From a checkpoint of a small mixture-of-experts model trained on Wikipedia.
Size: width 448, vocabulary 32768.
Experts: 32 experts in each of 12 layers, 4 picks a token, a softmax router, a shared expert of 256 neurons.
Below are experts of layer 3 (counted from 0) of a mixture-of-experts language model. Rows are named router (the router's row for the expert), down (a neuron's output weights, with its number) and show model dimensions 0-55. Each number is 128 + 24 x the weight over its row's rms, rounded and kept within 0 to 255. Numbers have three digits each.
Before each expert's rows: "comes before" lists some tokens at least twice as common just after its tokens as in all text. This comes from a sample of Wikipedia text that the model never trained on. Tokens count by the router's weight.

# expert 16
comes before: " | ", "0", " |", "; ", "1", "."
router:152091104108124123117111106111145138146108112126124135124121139154090126105143148129108131128132083087110124123136164120152108116143119137100144130148115136075159125090
down0:139108115114114084159170147140141112112109161174146113139134108082134199144145180078088109085133133118127106139142174103154122147152131167114118155091148126147146138110
down1:155169131126083150139134128127109115158116151080097170162119131137158133173087105146112110125153095116123143090149154108143122166142160133134144087114140142105143157162
down2:137100118133124139114160134142159113139153093145083112096137136107093167148151119127152187102133118105125087129133147074123126144117136153125159134131132126134124106105
down3:148111117132116129133127151134124108151099160119081168085095152127130152183104090122160136153133134124149173108116136104091112144094154206123181106119102119073139133167
down4:132139170110149104149116100154144112136153170110132112094134139120147131162123137124111156157136091119141135152103168151172129113091144155172088085140089158152129139139
down5:109122146080157130165129137142124110123164088141120148109133108114110142129142153132125146164124124132142124126118149166157104183130110149129112135114112152133122106129
down6:147101124116089135116134098125093144095121150111160162121120124077164120106158131097111148107149141118091118143094178085122148095120109133038141116131117109105135151144
down7:130109122149128171134109127081147140116109117160137114122183106130110156127126118169159119087185135166101074126134166080112124123087134049093124114112112119124109112123
down8:121154106158157123132132157091119115163127117179129155128159137123126129109142106179136147128148119118095138127118182092125166152141131161134133108121097126115130079145
down9:132135186128136133175138139153174133136135097110157136163147123150111078129107119105104124120141128160118120135135133150127148152140139101125143144092160155138103133145
down10:137112099156109103123152123114106089140117113131163112123129107118141106153171146079117161109154093141140156141138120130118147104166132120136214088133120115112116139093

# expert 10
comes before: "| ", "-", "- ", "|", "2", "The"
router:141111090130074121144133121106154141134113122129114118124130127183085136095140094139122113103153111084102121132136126112158102131104098168101126105142106139112133117130
down0:136175147131115135142132153118110120086114122141187110119139161128167127099146112139131140136113110146131144103134109201204133127096169118122169115097115115122148098188
down1:085133102139066095150141150109141121148094128125133120132127104114127119133144145109155109156107123089148099131110128195132079141123132161160167176151145152111103081097
down2:109158113122131108139120070120133095108121095120121119106116132116094093120116131143110126103092111123140088111149127159191098098149136132179114081170156191134137173084
down3:105106100154149078110127128070153134138137157139113156160128147114124134130127159155149118145142106116125163130102110077109104178129162128140067120090088144104128183143
down4:132124121129116166152120116161128097108107124111125187108151163120133145080128092159160119137135151109179154165140079137168098109124136160145132099135157139128102104116
down5:151118165108168119162149104093144169085142143140154142102125122125091085105114117146088135097122116126180122126105097096117117113152111121152113112141137084100127138109
down6:170144133114128104126109158117128112108123106154140196102125134126138135139130099184112132167131112117127144134120068099106068131116141097136098129112097140109164098146
down7:159147146167152093128172112159106174157117039122156113147117154124149138111157137117075125164160130141120107129106111163137106096114103151084123171147160120120102170142
down8:105161143170135137142124130153082168130124105158102150102131137165147183135100108111150141119120112139155095125118126090122177140140119151134145125126146127102161120122
down9:087128118145153143131092129138138153143089123127156120168095119162136107117162157117110104152100141140139145154103110142128128152094111155096106101165091149112109096115
down10:136106117112128146147112140135099143086159089095141152120200149108095133109144097143143112162146146115102099114149114158119097124151135171109140159132131104116085101179

# expert 8
comes before: "\n\n", " The", "\n", " He", " In ", " This"
router:133131081122117119139126120108136117112164106134112161127128157132122129091135106117140094131102118125145127140136160177119113133087150153103130107134093177117153109098
down0:152144108071170103136132147124172133170149158162162116116123135103112155091166127113126116139119103130137119129101136128137131151146091153138160129136139121131135119118
down1:128114092111132081088128138113153158109175149154145094109159136122106123142152128134104084146095113102155124139139154160121117116125126195116119177139091111117144106145
down2:103144167109131138151112115097145106076146104153070138136122140117159118122069122096100119140098083132127197132133138149107133111133165158115141125106146114101150133108
down3:177129135108201138157143085121116144125116124141134094141130100127100117110153109096161083077088144105128144143109187106165110125133136140153126151154123151140113126124
down4:129130143131130077121160147121145150148132106162127170132145125120105130143124124145098116114100162169118118124114174165114117120118098147130198164145115095141139136126
down5:108088131146168115093160110132127136137140156118132111138103138130136093105143117138132169159112106131115168156121188100113134167087110126147135151107160152072091126165
down6:126131148138127127118096071127139139155068142184094143136100139127144129142072103117131143130145141138092116128108149093141125163162111124152147106157151102143135089123
down7:171117088143140134114142146155104153142138119156108144128123137100109162104158137125133115113127110132168104129104147148152166115128120130118085071125095119129106121158
down8:137129103102163122088110170103127108124165129117131144170104101119157113118160148168124127127128153123160130125169119128092138092144160142129122122108149100116149131188
down9:111116128189135130089102095103084116100119126127119102090152144096074132162141125100165158135098109152151167112106116101136170111156147141134145089119163127086116076161
down10:106139118139133119113124122125121100128071154161082135154149127133124135109122137139130111114085112087126155118107099188133143131140146131138149137133099114095154118112

# expert 9
comes before: "\n", "\n\n", "2", "1", " MP", " |  | "
router:156129138118072158129130137099148144169145079120090124117156151136115140143173149118128113144099098097137103118109154141157115132108124129136091114159113148096100118103
down0:126154133154107176113140130110100119114142119167181148151153130129127113113184152092140143141109119113164094083091081107100147124116135058138158134135128138145142126130
down1:189129152139092088170161135098168142109162140145095126119117096139145145121066121174130145145117142155141093123094095103162108152083118086153125134102160129110137094087
down2:110101107135121135163089106139106096134091129123182131143075154128135133135078140137135117119119142123121118108140131141121161135115145082127124106129110138113092143113
down3:116148188117140181102097100157093133139110125110152154150112082122136078100115137124133093096109152141145173142132139137148148112121124095095107094102159098131109155125
down4:119150124153121154144127090133135113169143096133117124099182136161129165100074119136156165096123106118113099155149090139173121148103111131164140092087152153113135137116
down5:065157150102115147117130113118105150129128144131127120135141158125142133115143153112116103155126155175117109108117107120151137126128143138160140113129131147111110111146
down6:163106117152105152121153136144112144143116160170139134077112123100089151111113132162167107131117083125156170125170106101114119100140135125168140093115139193157086084152
down7:111104094109130145082079106145166056111115133100121121156068118108137141183173120169094142138115120147114129099130120159135153146155125098143119115150096116107156095151
down8:121141134162100178124105140116119098093104130147091125145115152148157134167069131167140105126108153172109109139155145094146144131099138132098132117103136095116140144179
down9:105158142155130104082064116122160167140093138090111125124145138108120096128133151185181157164116124115125138130112127139095105109113111156116102143135107102131183114114
down10:140152137119123162102119145151095142132151174132122090157086131147161149124138153134080177106146091180099134123142137109092103136151109128119113151115123092124133127104